config.yaml
hidden_size: 256
experts_per_token: 2
hidden_act: "swiglu"
router_score: "sigmoid"
balance_loss: 0.00102
init_std_router: 0.0188
lr_router: 0.00152
vocab_size: 19284
norm: "rmsnorm"
norm_eps: 1e-06
beta2: 0.95
batch_tokens: 65536
train_tokens: 306300000
max_steps: 4674
Below are experts of layer 4 (counted from 0) of a mixture-of-experts language model. Rows are named router (the router's row for the expert), down (a neuron's output weights, with its number) and show model dimensions 0-255. Each number is 50 + 12 x the weight over its row's rms, rounded and kept within 0 to 99.
After each expert's rows: "comes before" lists some tokens at least twice as common just after its tokens as in all text. This comes from a sample of Wikipedia text that the model never trained on. Tokens count by the router's weight.

# expert 56
router:57 41 56 57 57 29 45 56 55 50 51 40 75 53 61 55 52 36 70 47 55 40 59 60 44 42 39 50 50 46 41 55 44 57 36 36 49 47 46 49 63 29 55 64 48 84 63 54 59 43 53 60 57 51 47 65 69 69 61 58 52 34 52 54 42 66 45 52 59 53 13 42 51 54 43 56 63 60 50 61 28 77 64 33 72 41 30 38 22 37 34 49 40 33 67 54 47 49 66 37 48 55 72 66 35 40 54 33 33 52 45 40 54 56 53 59 48 48 27 46 50 52 68 63 54 46 57 49 59 22 36 46 41 45 57 51 46 69 67 54 53 38 44 48 83 61 47 50 51 72 42 44 47 29 48 35 64 60 40 52 47 62 52 50 74 51 55 54 37 34 44 61 41 42 62 55 56 45 44 50 61 30 57 50 38 53 64 39 53 55 62 54 39 35 55 74 66 62 41 33 49 42 43 41 40 63 47 32 48 42 58 43 35 52 59 53 50 54 38 65 66 54 27 62 27 55 45 36 56 63 64 79 37 45 23 67 42 37 49 47 57 50 77 52 32 45 56 51 25 16 41 51 52 40 39 47
down0:85 81 57 52 28 58 51 50 56 50 41 51 51 52 50 26 56 41 75 29 56 40 64 42 56 71 50 67 60 10 37 46 61 51 58 53 53 36 45 57 40 84 29 63 52 28 54 43 63 56 61 58 56 46 35 57 35 29 53 52 51 53 53 70 60 69 55 38 37 43 49 32 62 49 55 31 47 51 56 33 53 36 59 45 71 85 56 67 68 56 47 72 58 47 54 46 60 77 60 39 68 49 44 46 55 56 60 71 42 35 53 54 65 44 65 30 51 65 58 47 61 53 36 67 49 59 49 59 53 64 50 52 57 51 43 53 59 53 42 51 58 62 42 58 47 30 50 53 53 41 65 56 56 48 67 52 52 35 72 59 31 55 43 56 58 45 67 53 55 48 24 50 44 54 52 58 31 38 61 53 43 42 78 76 49 45 54 41 57 51 41 43 61 58 43 42 53 53 49 65 36 57 52 45 36 38 54 43 45 53 37 55 50 64 44 54 55 51 58 72 48 56 31 40 54 17 68 56 46 54 55 21 51 46 66 42 61 57 44 68 57 44 45 69 52 48 51 36 58 50 76 60 36 34 55 51
comes before: ".", "′", ",", "0", "5", "4"

# expert 5
router:67 41 62 35 43 36 50 49 43 72 39 49 74 59 52 41 39 37 46 41 56 58 59 53 53 19 51 49 38 40 49 62 43 60 55 33 41 55 50 53 68 56 54 61 43 59 53 63 69 48 59 41 41 41 53 81 60 57 42 55 66 30 56 40 46 45 57 49 76 54 14 39 43 44 43 42 55 47 29 59 55 62 38 40 69 57 64 43 43 39 39 53 39 44 70 61 43 56 51 41 68 41 36 49 33 65 32 49 54 61 45 49 53 48 62 63 57 37 31 54 26 52 68 49 60 49 45 30 48 53 37 55 39 36 65 32 63 59 57 53 48 52 56 43 52 54 48 57 35 56 47 46 46 40 66 61 66 49 47 52 58 49 75 55 70 56 58 66 44 39 38 52 49 14 50 60 49 40 38 22 75 34 52 78 48 67 47 51 64 36 50 69 37 43 51 47 56 57 26 74 34 58 66 43 45 47 70 42 39 60 72 35 24 49 56 60 54 61 54 54 59 49 43 54 73 71 31 59 53 54 54 54 34 49 38 62 65 34 53 43 55 45 67 64 13 51 52 61 34 41 61 61 40 50 51 49
down0:43 37 51 51 46 67 62 48 53 64 61 54 57 48 54 30 31 35 46 54 46 48 54 50 43 52 32 33 46 52 36 32 56 62 44 52 67 50 64 53 48 39 67 26 46 34 12 62 42 33 58 56 67 36 46 51 39 52 39 61 37 57 58 60 64 38 46 74 52 54 48 44 30 46 75 50 45 61 48 41 55 18 59 46 51 38 58 50 41 61 82 55 65 56 38 62 61 57 41 60 54 56 31 61 39 36 50 67 40 51 54 55 24 51 63 20 36 73 55 69 61 60 44 43 47 52 37 52 46 49 49 58 59 49 63 42 59 42 50 60 46 38 75 29 35 66 48 47 72 58 36 26 36 69 59 38 32 33 48 53 30 48 42 50 33 45 47 48 33 39 51 37 39 44 63 53 61 58 62 48 26 34 39 32 52 55 56 60 42 53 54 36 42 50 76 43 36 65 63 53 45 62 37 34 44 46 48 67 91 63 54 58 60 60 49 57 40 39 54 44 60 39 47 54 42 28 46 45 77 61 52 34 33 40 50 33 54 60 46 49 39 61 43 51 50 77 45 44 44 56 39 47 58 49 42 53
comes before: "–", ")", "\n", " |", ":", "),"

# expert 53
router:52 39 46 55 54 53 52 53 56 43 41 49 68 44 51 44 32 40 58 50 51 49 75 35 44 33 57 29 45 41 71 54 67 57 44 47 57 43 39 60 60 47 65 61 50 58 56 54 50 61 52 56 50 51 53 61 63 55 53 67 42 40 48 41 35 57 30 51 53 48 20 44 56 54 38 48 50 42 29 55 52 90 56 33 54 62 55 40 51 42 46 50 35 34 47 67 56 43 45 42 46 53 39 61 39 24 34 48 73 40 46 51 47 53 59 84 49 52 16 36 50 44 61 63 31 57 49 62 45 50 37 32 37 54 50 46 54 90 74 68 58 63 46 55 75 51 35 24 47 36 47 36 41 50 66 61 67 53 53 50 42 71 52 74 56 39 45 40 53 52 51 47 32 30 65 62 48 49 31 66 50 33 42 58 35 61 43 36 62 41 47 55 42 44 55 83 48 61 41 42 46 45 38 59 46 39 59 45 57 36 50 59 36 43 42 39 61 36 54 52 52 52 34 64 61 61 24 32 64 55 45 56 47 72 46 65 55 42 39 46 43 38 62 39 28 41 45 47 26 20 53 55 69 55 55 63
down0:44 33 42 45 41 46 52 56 55 66 54 40 52 24 68 48 28 56 28 56 48 32 52 42 49 69 52 55 50 53 43 36 39 58 62 26 52 56 48 38 68 54 64 42 45 30 45 53 59 53 56 63 73 42 45 47 48 21 48 42 47 52 38 44 31 64 51 55 54 28 52 60 52 35 41 56 41 36 37 46 46 43 32 28 56 57 34 44 51 43 47 27 59 41 42 58 57 38 61 63 60 55 59 40 53 50 32 54 37 45 69 43 46 35 68 44 47 46 41 51 40 35 27 73 23 54 67 52 61 33 44 39 28 37 52 35 43 68 52 52 83 59 41 55 43 66 41 58 42 50 68 55 58 64 42 66 20 62 60 59 55 53 43 56 30 50 48 56 64 72 54 54 43 54 13 53 29 61 64 61 63 43 69 60 55 35 52 41 65 67 50 50 45 44 48 32 59 52 48 51 49 62 44 22 64 61 55 38 40 38 41 47 72 37 32 25 38 55 68 41 44 51 42 46 44 68 42 51 62 57 49 48 72 68 41 52 47 42 37 41 47 31 64 37 63 50 61 74 42 27 52 53 54 52 57 63
comes before: " | ", "–", ".", ":", ",", "015"

# expert 55
router:51 38 42 42 38 36 38 57 84 47 59 51 73 42 60 43 60 43 56 48 42 49 52 47 54 39 54 39 44 47 48 30 60 59 54 27 36 40 46 63 60 50 44 48 49 49 64 52 62 39 58 41 52 59 57 68 75 69 46 56 40 28 40 57 53 40 53 51 64 56 24 47 62 47 39 63 52 41 37 57 35 83 57 38 68 39 51 42 32 19 47 48 43 67 52 62 36 49 57 33 72 42 42 66 27 42 50 58 57 63 33 43 61 42 63 53 65 46 00 60 48 43 64 63 47 46 58 34 27 56 44 48 50 59 40 47 45 64 58 57 52 67 57 64 73 53 30 49 50 62 30 41 55 56 71 49 67 59 52 44 42 47 74 69 64 49 52 52 54 51 55 70 39 37 56 56 57 37 59 44 83 36 52 46 31 51 71 54 68 35 47 68 48 44 43 61 56 51 36 46 53 41 48 54 35 53 66 50 54 52 69 37 34 47 60 45 56 59 41 62 49 59 40 62 53 48 28 26 58 40 55 55 50 64 31 58 32 46 45 48 43 48 54 50 44 28 56 62 30 25 40 51 59 43 41 53
down0:37 43 38 56 37 41 50 50 44 58 29 30 62 51 57 48 38 63 45 59 33 40 65 32 67 54 58 63 46 63 53 38 47 55 17 51 44 37 45 53 53 57 37 75 59 65 52 61 54 37 49 75 65 37 53 54 46 54 45 68 56 55 66 55 43 51 37 58 62 23 38 34 42 68 53 51 45 65 55 61 57 63 61 43 52 73 50 42 42 50 57 43 45 53 50 67 29 49 44 47 29 54 72 36 54 71 28 49 39 56 64 39 48 50 42 75 69 65 51 68 32 51 63 59 54 49 24 58 54 41 61 48 19 81 57 34 51 42 56 46 47 49 44 60 49 53 54 53 74 55 54 68 46 52 69 51 61 22 54 65 55 47 41 52 38 63 81 51 50 57 57 62 21 47 49 45 58 59 54 43 50 59 62 55 42 51 29 64 48 41 22 51 57 65 51 42 50 26 55 56 68 54 59 62 34 41 54 60 49 44 71 39 59 65 44 35 26 29 47 74 49 37 54 48 47 42 27 58 43 61 59 70 57 49 51 61 35 38 28 67 67 42 44 67 43 52 53 50 47 51 44 57 45 63 45 51
comes before: "2", "1", "–", " | ", ", ", "0"

# expert 57
router:45 47 36 49 48 52 40 42 66 39 43 61 54 50 57 53 61 41 57 44 36 42 64 46 47 34 62 33 31 40 66 60 52 64 43 27 55 62 53 46 61 42 47 58 52 69 65 56 45 34 53 58 62 48 56 55 61 50 48 60 57 43 64 48 46 54 49 56 71 44 32 34 52 50 37 45 55 45 31 61 40 82 54 24 55 65 28 47 38 36 41 53 35 82 62 61 40 47 54 20 66 52 58 65 49 38 49 52 39 35 33 49 44 64 37 57 63 51 11 50 46 45 52 53 40 55 40 45 34 56 39 56 70 36 44 41 58 47 61 39 53 45 72 54 85 74 27 62 48 64 50 51 61 60 60 64 68 54 49 37 24 63 50 68 59 45 52 37 63 61 56 66 42 42 57 45 40 47 45 33 53 16 36 51 43 51 62 26 47 41 61 51 47 45 53 73 61 36 36 54 41 47 71 58 39 53 44 45 55 32 51 56 42 51 48 47 48 66 44 41 57 51 38 57 25 34 37 30 39 71 67 63 33 57 46 57 37 30 48 55 60 59 45 52 38 33 49 53 16 33 47 43 51 51 36 45
down0:45 62 85 59 51 44 68 55 62 51 31 65 60 58 48 65 56 53 32 35 97 51 35 70 57 52 45 24 44 56 42 61 39 31 39 53 35 36 57 72 58 49 70 44 49 58 47 64 25 60 48 45 49 43 62 51 66 57 59 55 42 66 77 73 52 40 50 44 47 64 54 44 68 66 59 31 72 43 46 44 75 45 41 53 45 28 39 65 72 56 73 56 41 45 45 43 56 44 51 59 38 41 38 39 37 68 54 43 26 54 49 57 67 66 50 66 42 62 47 31 25 50 64 29 43 46 36 36 24 55 46 60 57 54 47 57 67 47 53 49 31 61 49 44 66 64 54 53 60 57 56 46 42 58 63 63 58 58 45 49 45 48 48 51 49 62 49 72 42 53 50 50 48 55 57 51 48 39 58 19 26 56 51 56 39 49 76 47 50 42 51 62 47 65 45 64 53 50 52 56 50 43 45 64 44 68 64 56 56 34 43 64 51 62 70 70 37 68 47 63 53 53 40 48 42 50 69 54 42 37 57 60 28 45 32 45 57 55 28 32 46 59 23 36 44 57 48 43 49 46 62 49 53 51 40 54
comes before: "2", "3", "4", "1", "5", "6"

# expert 4
router:47 43 49 41 46 42 47 57 52 29 43 41 36 54 67 42 38 28 45 53 43 47 44 40 70 44 63 44 41 59 69 48 43 67 45 45 43 48 65 44 65 59 32 52 47 69 56 64 47 38 71 54 64 37 55 64 51 73 52 56 63 52 51 45 37 55 56 47 75 71 39 37 50 72 56 48 57 72 38 50 45 66 56 53 59 34 37 42 41 23 57 46 43 70 49 51 50 43 48 43 44 49 46 58 58 47 39 58 39 47 43 60 74 74 37 57 52 45 34 59 39 48 61 67 62 55 44 40 26 58 28 41 49 36 53 37 48 81 75 54 45 53 52 32 61 75 44 30 48 51 33 52 51 43 58 59 59 68 55 46 69 63 96 47 62 47 56 46 45 62 31 58 37 37 58 57 56 34 61 55 76 27 59 59 57 62 49 34 35 45 41 61 43 43 46 75 49 59 53 86 44 44 54 67 47 56 61 53 37 34 64 38 51 51 38 58 64 52 47 64 75 60 34 66 47 58 50 44 37 49 62 51 46 56 60 62 56 51 37 40 47 36 37 31 46 53 51 45 12 33 54 43 50 50 51 50
down0:45 59 53 58 55 36 56 45 56 52 56 48 63 36 38 46 47 60 59 57 34 57 57 37 63 38 38 47 26 36 50 31 33 41 60 46 62 63 40 42 44 65 09 47 46 60 72 49 60 43 74 33 47 56 40 50 61 65 64 50 73 44 49 62 57 48 41 51 34 60 19 28 41 50 50 63 54 69 46 59 53 54 49 23 56 57 50 07 53 57 34 32 61 73 38 46 42 53 61 67 51 44 73 52 32 65 30 41 41 59 36 52 23 36 49 30 55 35 54 77 35 61 39 53 56 63 50 50 48 42 41 35 43 64 56 50 49 64 40 48 38 68 35 52 44 52 53 41 46 46 53 43 54 46 63 49 27 47 35 41 56 65 52 49 55 27 42 56 63 43 34 54 46 30 48 49 31 46 19 44 59 47 65 46 26 51 45 59 53 63 40 42 56 55 59 38 47 63 30 48 51 67 54 43 57 34 62 47 47 47 57 44 45 48 44 48 68 48 41 58 40 82 59 53 68 64 48 24 64 43 48 58 62 26 43 60 54 65 54 33 53 68 38 31 59 51 59 44 56 52 44 40 44 52 52 50
comes before: " | ", ".", " |", ",", "–", "°"

# expert 6
router:43 57 54 51 39 32 53 47 70 40 22 32 77 56 53 48 58 46 56 48 62 65 59 55 51 50 66 48 51 49 51 55 57 70 53 44 63 48 46 76 55 44 48 53 49 53 72 59 60 39 60 45 52 69 59 73 55 65 52 41 51 45 50 67 55 58 53 36 69 49 35 33 42 52 34 40 56 58 38 76 28 63 51 28 56 54 47 38 34 45 53 39 47 72 43 64 33 41 66 33 71 45 43 32 38 37 26 65 41 58 33 49 53 57 43 56 55 41 18 66 42 26 76 51 49 54 46 38 52 52 37 45 35 45 45 34 40 67 71 37 66 56 58 42 81 48 33 48 49 54 45 58 42 41 53 65 62 42 30 40 38 63 45 57 52 47 45 52 46 58 30 66 58 31 41 61 61 55 50 36 51 43 58 49 56 44 48 30 44 52 46 53 46 41 46 81 36 64 39 77 45 46 70 51 27 51 64 40 53 46 62 55 55 57 51 51 39 57 41 62 55 50 38 56 42 53 34 28 53 53 52 58 45 40 38 60 29 33 32 47 49 50 45 53 33 48 47 66 17 19 64 31 63 46 63 56
down0:49 49 64 52 57 61 60 42 55 63 40 50 60 31 50 28 47 43 56 59 36 52 49 41 52 29 62 47 30 56 40 69 52 55 35 39 62 45 47 48 33 49 58 36 46 51 44 46 45 47 56 49 66 58 45 48 48 47 31 55 50 57 45 43 52 45 12 53 42 30 44 47 60 41 48 43 60 46 58 30 35 42 29 59 41 25 34 36 49 40 50 32 56 46 53 35 55 60 50 56 44 50 78 46 54 61 30 66 48 48 33 30 55 48 58 83 54 54 52 42 44 55 48 52 49 69 43 41 31 42 42 49 49 60 57 35 67 71 36 49 30 78 21 40 47 35 48 64 47 48 55 77 55 49 49 36 54 47 43 54 63 40 43 45 61 69 41 64 48 53 45 50 43 45 58 47 51 33 39 30 46 52 70 61 36 29 51 56 55 34 58 32 70 49 54 62 19 06 69 50 48 33 36 78 45 48 62 54 57 49 44 48 29 56 50 62 49 65 47 27 36 67 39 46 32 65 37 40 46 46 66 38 42 45 38 47 28 42 47 34 43 48 60 32 61 41 53 43 63 61 53 45 58 68 26 42
comes before: "\n\n", " The", " He", " In ", "\n", " This"

# expert 48
router:49 42 67 51 44 52 53 59 63 35 48 39 77 68 52 47 49 37 60 44 38 30 60 42 39 51 49 30 42 49 58 52 29 52 47 59 53 53 69 59 71 46 59 43 42 67 58 67 50 61 70 59 60 55 55 67 54 56 54 53 50 57 61 55 49 57 47 41 61 35 33 43 56 42 35 36 54 45 52 54 49 69 61 38 64 49 52 35 30 33 54 48 45 58 32 57 47 37 39 35 61 45 57 41 27 57 27 52 52 53 44 47 49 66 63 58 54 46 21 34 38 43 55 53 53 50 60 37 44 60 44 37 76 63 50 37 45 81 56 46 53 54 59 63 78 87 34 64 50 62 51 56 42 48 56 76 54 48 58 42 29 39 36 44 59 48 67 67 33 56 50 57 34 57 60 72 63 63 29 42 53 29 62 58 37 60 45 56 43 50 52 59 49 36 45 81 63 48 51 55 45 45 58 60 35 44 52 40 54 47 52 34 21 55 49 45 44 73 39 69 41 30 17 46 57 58 45 34 60 65 65 48 35 52 54 51 37 19 47 53 37 44 46 30 59 43 50 65 35 24 58 64 38 59 37 53
down0:58 64 25 43 68 27 64 38 52 48 57 54 45 55 55 52 55 49 44 64 61 46 48 48 56 55 43 38 42 43 28 60 50 28 64 34 59 31 59 54 48 68 53 36 47 45 69 48 57 45 18 63 51 73 45 50 50 48 57 49 57 75 58 61 42 65 52 43 48 42 55 32 56 56 43 48 66 35 53 62 45 81 32 45 38 56 50 47 26 67 34 56 34 50 57 49 50 48 67 34 58 55 64 55 50 53 60 49 26 43 52 40 57 40 32 40 45 76 53 35 57 45 63 32 58 46 50 35 48 31 63 35 76 32 55 44 53 59 63 39 61 62 74 66 54 68 54 55 54 70 55 69 58 24 52 56 42 39 27 45 50 64 65 63 56 51 52 44 51 57 52 54 73 36 70 41 59 63 43 57 61 34 46 33 32 41 43 39 22 49 66 32 54 58 59 59 50 48 47 46 35 44 55 47 45 18 40 48 54 61 46 39 51 44 52 61 52 26 55 49 44 59 64 43 28 18 47 59 63 57 44 76 35 63 46 57 34 33 52 40 56 80 49 54 61 50 45 48 37 44 65 52 58 42 42 42
comes before: "1", "2", "3", "4", "6", "5"

# expert 37
router:39 32 40 16 45 36 55 49 56 28 41 33 81 57 55 42 67 38 51 55 33 58 52 53 46 46 49 35 58 49 57 50 54 46 36 47 59 51 47 52 68 59 47 54 46 62 71 60 93 58 56 63 60 55 56 65 64 51 54 54 56 34 44 59 44 42 39 49 61 47 36 65 58 48 24 45 62 54 41 58 55 79 60 59 52 61 44 46 59 38 54 39 45 59 54 33 47 16 54 30 60 46 51 53 45 30 49 41 66 61 45 53 44 49 40 52 49 60 22 47 47 36 51 53 46 46 55 39 40 48 36 35 38 46 42 47 52 70 73 58 58 72 57 51 78 68 32 61 19 57 60 49 43 51 55 47 62 40 39 37 27 50 69 53 57 40 49 47 53 50 61 64 45 44 57 52 37 49 35 52 41 31 46 64 53 48 62 41 59 34 35 43 53 23 30 55 48 65 44 45 42 41 53 57 47 47 71 56 56 41 73 34 38 52 56 46 50 59 35 31 50 45 43 52 47 36 35 28 41 65 22 52 34 47 42 63 48 30 41 58 56 37 60 32 53 25 51 72 26 43 57 43 31 52 68 48
down0:53 55 47 57 64 68 63 59 46 54 60 46 42 44 65 38 52 41 60 51 28 49 43 31 39 51 53 34 57 56 45 49 57 44 56 49 55 52 62 33 52 20 62 45 65 60 47 80 47 51 45 50 69 52 60 48 45 76 44 41 37 48 53 31 55 63 50 69 58 48 47 32 48 29 52 54 52 49 51 43 45 70 66 39 61 27 31 58 35 45 41 36 57 41 66 52 42 55 50 28 26 52 61 54 79 52 64 60 64 43 41 35 66 32 57 46 30 39 49 44 51 68 33 41 01 39 56 54 59 32 42 36 39 49 47 40 73 58 44 48 43 45 44 65 50 60 39 35 34 52 65 39 61 38 63 47 60 76 41 43 45 49 74 68 64 60 55 45 62 42 59 44 56 43 70 64 48 34 28 63 53 52 53 48 47 63 45 52 43 62 58 54 29 57 59 35 63 32 54 52 41 55 48 24 50 59 55 55 52 44 65 53 56 60 31 47 56 36 41 54 44 45 51 63 51 47 62 83 44 56 46 48 60 55 20 56 48 37 66 47 65 68 73 52 59 52 40 34 33 63 57 48 35 26 43 53
comes before: "| ", "\n", "-", "|", "- ", "\n\n"

# expert 22
router:48 54 49 41 49 22 50 45 65 48 43 57 74 51 60 43 37 55 68 45 48 42 58 42 54 46 47 44 31 50 50 46 46 46 41 39 57 52 51 73 44 38 46 62 47 75 59 51 63 53 65 58 57 57 59 69 61 68 49 71 58 35 43 51 38 52 45 50 74 62 22 53 51 53 23 36 55 47 24 63 57 89 47 47 60 51 50 40 46 27 58 47 38 64 70 48 53 42 39 34 79 52 53 59 36 50 39 60 56 43 46 50 47 59 49 41 40 55 37 35 39 42 53 47 39 65 41 38 45 47 40 72 40 50 45 26 63 56 64 45 48 74 55 42 74 57 39 63 36 33 66 48 37 37 47 48 72 48 56 44 16 66 64 51 78 57 59 50 60 62 46 63 24 28 51 64 29 47 36 49 58 48 43 59 51 61 64 32 55 38 32 51 56 45 68 61 57 63 44 67 45 38 60 55 50 60 44 41 38 48 63 42 40 42 72 61 43 74 45 49 58 46 50 55 44 55 34 28 42 45 61 57 32 42 52 60 43 37 42 52 63 33 58 29 45 55 66 66 18 38 62 44 50 46 46 54
down0:49 52 37 51 52 41 61 77 48 51 50 68 63 50 66 31 53 59 53 33 50 40 71 33 19 67 45 59 48 33 65 56 57 34 38 47 43 41 60 58 38 66 51 59 59 49 58 53 52 51 45 53 63 44 50 78 43 45 52 59 37 42 45 56 26 52 25 49 54 27 48 39 46 65 33 70 43 50 50 84 51 59 51 51 47 65 48 39 59 30 44 55 39 29 67 39 53 62 59 56 47 58 54 51 73 46 43 51 50 51 75 31 33 68 43 06 75 46 52 33 42 54 57 47 73 62 45 48 54 46 35 42 37 45 51 58 44 34 73 48 38 54 51 59 55 25 45 30 31 40 65 47 56 61 27 48 66 58 33 46 24 48 56 52 61 60 28 55 41 53 60 55 41 43 46 39 40 58 53 57 55 54 81 37 46 34 41 41 32 62 53 49 41 53 32 40 52 59 44 40 46 56 57 50 48 60 32 42 60 52 62 49 42 53 58 44 33 39 36 57 30 55 46 49 47 39 64 45 52 52 46 45 70 46 40 49 51 31 44 44 80 63 60 66 47 50 79 57 70 41 65 35 57 49 46 46
comes before: "\n", "-", " |", " | \"", "- P", "- S"

# expert 20
router:52 48 56 42 52 37 52 42 71 47 43 51 69 48 52 39 45 57 57 64 45 71 63 36 27 35 53 28 55 47 56 71 45 60 49 36 45 36 49 58 59 46 66 52 40 50 52 75 63 59 63 68 57 56 55 47 57 60 67 52 59 53 55 43 40 58 48 52 81 49 03 52 49 48 32 56 67 51 26 67 62 61 57 42 51 49 57 52 48 47 52 54 55 63 41 56 53 42 45 31 73 49 60 45 46 28 41 57 43 63 51 45 59 65 57 52 63 49 00 46 42 58 62 40 39 42 56 53 47 52 46 48 66 43 44 37 52 70 72 62 50 50 55 41 75 57 37 52 37 52 47 42 48 44 51 53 67 63 61 54 34 40 70 71 49 39 58 35 37 47 42 73 59 26 68 64 41 48 43 51 60 48 63 56 37 63 59 51 58 45 33 62 47 36 52 76 48 62 26 65 45 50 49 58 39 51 61 33 50 47 61 47 40 45 52 43 42 44 35 61 61 46 37 60 43 53 34 26 46 64 47 66 32 35 47 67 22 26 52 49 49 39 57 63 50 37 58 57 16 40 47 42 47 44 46 44
down0:55 22 28 44 58 63 60 75 45 38 40 47 47 45 72 34 34 51 53 32 61 63 49 42 71 62 59 57 54 38 55 41 53 66 33 34 54 46 51 57 60 56 64 75 38 35 44 47 48 62 61 52 66 45 64 40 58 45 49 56 58 46 37 28 36 16 83 48 56 30 38 69 43 56 51 31 64 59 38 54 34 53 57 51 65 47 66 46 53 31 62 62 63 35 57 57 47 45 42 54 60 45 53 57 39 44 30 54 61 60 38 50 51 44 47 56 68 52 36 52 42 36 55 67 54 62 48 32 61 43 41 33 36 41 43 56 53 36 30 55 26 52 44 34 31 49 43 54 46 58 45 63 59 45 49 31 67 53 46 66 64 63 37 48 33 37 34 44 32 64 48 78 47 52 26 52 44 40 48 33 66 39 50 46 57 61 53 73 52 44 49 44 50 45 65 55 54 52 75 48 50 46 42 73 61 47 19 56 65 58 70 71 40 37 69 39 53 70 45 37 31 37 56 57 61 59 50 55 58 38 49 49 59 42 57 56 52 38 41 46 29 54 54 55 28 80 52 40 61 37 57 59 55 72 47 54
comes before: "| ", "The", "|", "==", "In ", "==="

# expert 18
router:56 43 60 55 44 24 63 57 51 45 49 42 57 34 65 59 43 48 57 41 43 49 28 42 53 32 51 38 53 65 37 53 40 47 31 42 48 58 36 60 50 58 53 54 44 70 56 59 50 46 67 45 57 55 49 68 81 39 47 63 50 37 47 54 67 51 54 58 60 58 40 55 46 59 25 54 61 48 24 70 43 70 51 41 52 60 30 52 32 31 36 48 64 67 43 61 46 50 59 55 66 44 55 56 36 50 54 51 24 53 48 47 62 50 43 49 66 42 13 52 46 49 77 56 52 51 44 44 50 52 43 65 48 56 44 45 48 64 66 73 56 54 51 72 87 62 36 69 25 65 42 45 47 53 60 60 66 44 40 53 42 47 43 43 69 36 39 46 60 70 29 63 38 51 78 49 49 48 53 39 63 36 61 46 45 51 54 60 74 46 43 49 49 45 45 77 57 61 37 57 54 35 68 43 42 55 63 34 42 36 72 51 39 61 65 66 48 48 43 52 52 47 30 64 38 50 44 36 56 57 39 49 24 36 43 70 39 42 61 46 66 42 37 53 07 47 58 64 35 27 61 37 50 55 40 53
down0:32 70 53 46 64 39 55 45 79 35 51 44 41 64 49 34 39 56 53 51 52 34 48 45 56 40 58 55 41 65 28 45 50 42 58 41 38 23 79 47 42 48 16 44 22 50 59 58 64 39 47 63 61 42 52 48 44 54 40 57 35 43 54 34 57 58 63 65 28 52 33 45 66 56 57 42 51 40 65 52 62 63 37 50 31 67 44 58 47 55 58 46 51 44 37 62 39 40 49 46 57 54 51 38 38 28 59 51 64 54 41 53 48 70 46 55 51 41 49 15 32 45 78 38 64 42 47 79 63 62 66 48 61 44 37 45 33 49 56 29 51 50 43 49 56 46 61 41 42 50 42 42 56 40 47 68 52 21 45 53 49 59 29 42 37 65 52 51 58 39 48 51 37 83 40 58 39 54 40 78 58 53 57 62 50 71 53 42 36 35 45 57 46 59 42 43 58 33 47 70 52 65 56 49 44 50 38 51 41 76 55 57 50 45 53 70 55 39 40 53 22 28 59 35 46 52 75 81 34 62 40 44 31 41 63 72 47 47 41 43 44 39 53 52 42 58 66 34 32 35 54 41 50 53 54 53
comes before: "\n", " | ", " |", " (", ") | ", "000"

# expert 61
router:46 35 49 31 47 49 42 57 54 40 34 41 62 58 49 34 44 60 60 43 52 42 49 55 42 21 58 37 38 41 63 56 33 57 51 29 64 58 45 59 78 50 55 47 36 73 62 58 54 46 66 54 49 40 71 70 58 43 47 64 59 39 44 56 31 51 43 50 58 46 37 42 50 47 44 51 35 42 31 76 36 69 51 48 62 39 61 34 48 18 44 55 36 78 64 70 56 22 58 37 68 47 36 61 38 41 46 44 68 49 41 56 31 51 53 44 70 48 15 62 52 41 52 63 43 55 33 33 35 41 38 51 59 41 50 30 66 70 51 43 50 64 53 54 73 77 30 54 42 59 45 52 48 53 51 52 64 51 51 52 29 67 44 59 71 52 52 65 45 53 40 68 41 26 40 54 40 52 44 43 66 37 61 56 53 58 55 58 48 51 52 49 24 56 42 71 51 68 59 58 45 52 63 56 26 49 44 47 52 44 43 73 46 55 54 46 56 62 44 78 54 55 39 64 45 49 29 19 53 50 60 46 49 54 39 54 66 33 57 54 58 45 55 36 57 46 53 52 26 15 49 36 50 49 50 49
down0:59 72 43 47 68 68 55 43 50 51 42 45 56 56 48 41 42 40 44 51 60 60 40 41 53 28 54 61 47 50 37 43 40 21 67 20 56 52 49 63 50 58 48 50 57 40 54 45 60 62 69 54 50 40 42 65 50 37 48 50 49 46 53 74 56 55 54 48 68 67 49 59 55 49 40 74 49 42 55 38 74 53 46 41 46 46 40 32 43 35 53 67 45 38 43 32 39 53 60 33 52 47 77 53 55 47 48 21 44 45 44 53 81 61 41 32 67 41 24 75 51 36 62 68 54 23 61 63 39 62 54 48 66 56 47 65 48 41 59 48 48 54 41 40 38 80 53 66 51 44 62 46 38 45 48 43 43 38 65 56 52 54 52 44 31 52 46 38 60 38 47 46 67 37 58 62 44 36 61 71 59 45 43 44 53 33 55 28 47 50 44 46 73 66 51 45 44 60 46 46 37 49 49 46 61 57 50 73 49 60 35 37 59 60 26 66 65 59 56 61 50 73 82 68 41 29 78 57 40 63 55 52 38 74 61 71 56 41 32 61 29 55 47 64 61 16 44 50 51 55 44 32 48 43 44 47
comes before: "1", "\n", "2", "3", "4", "6"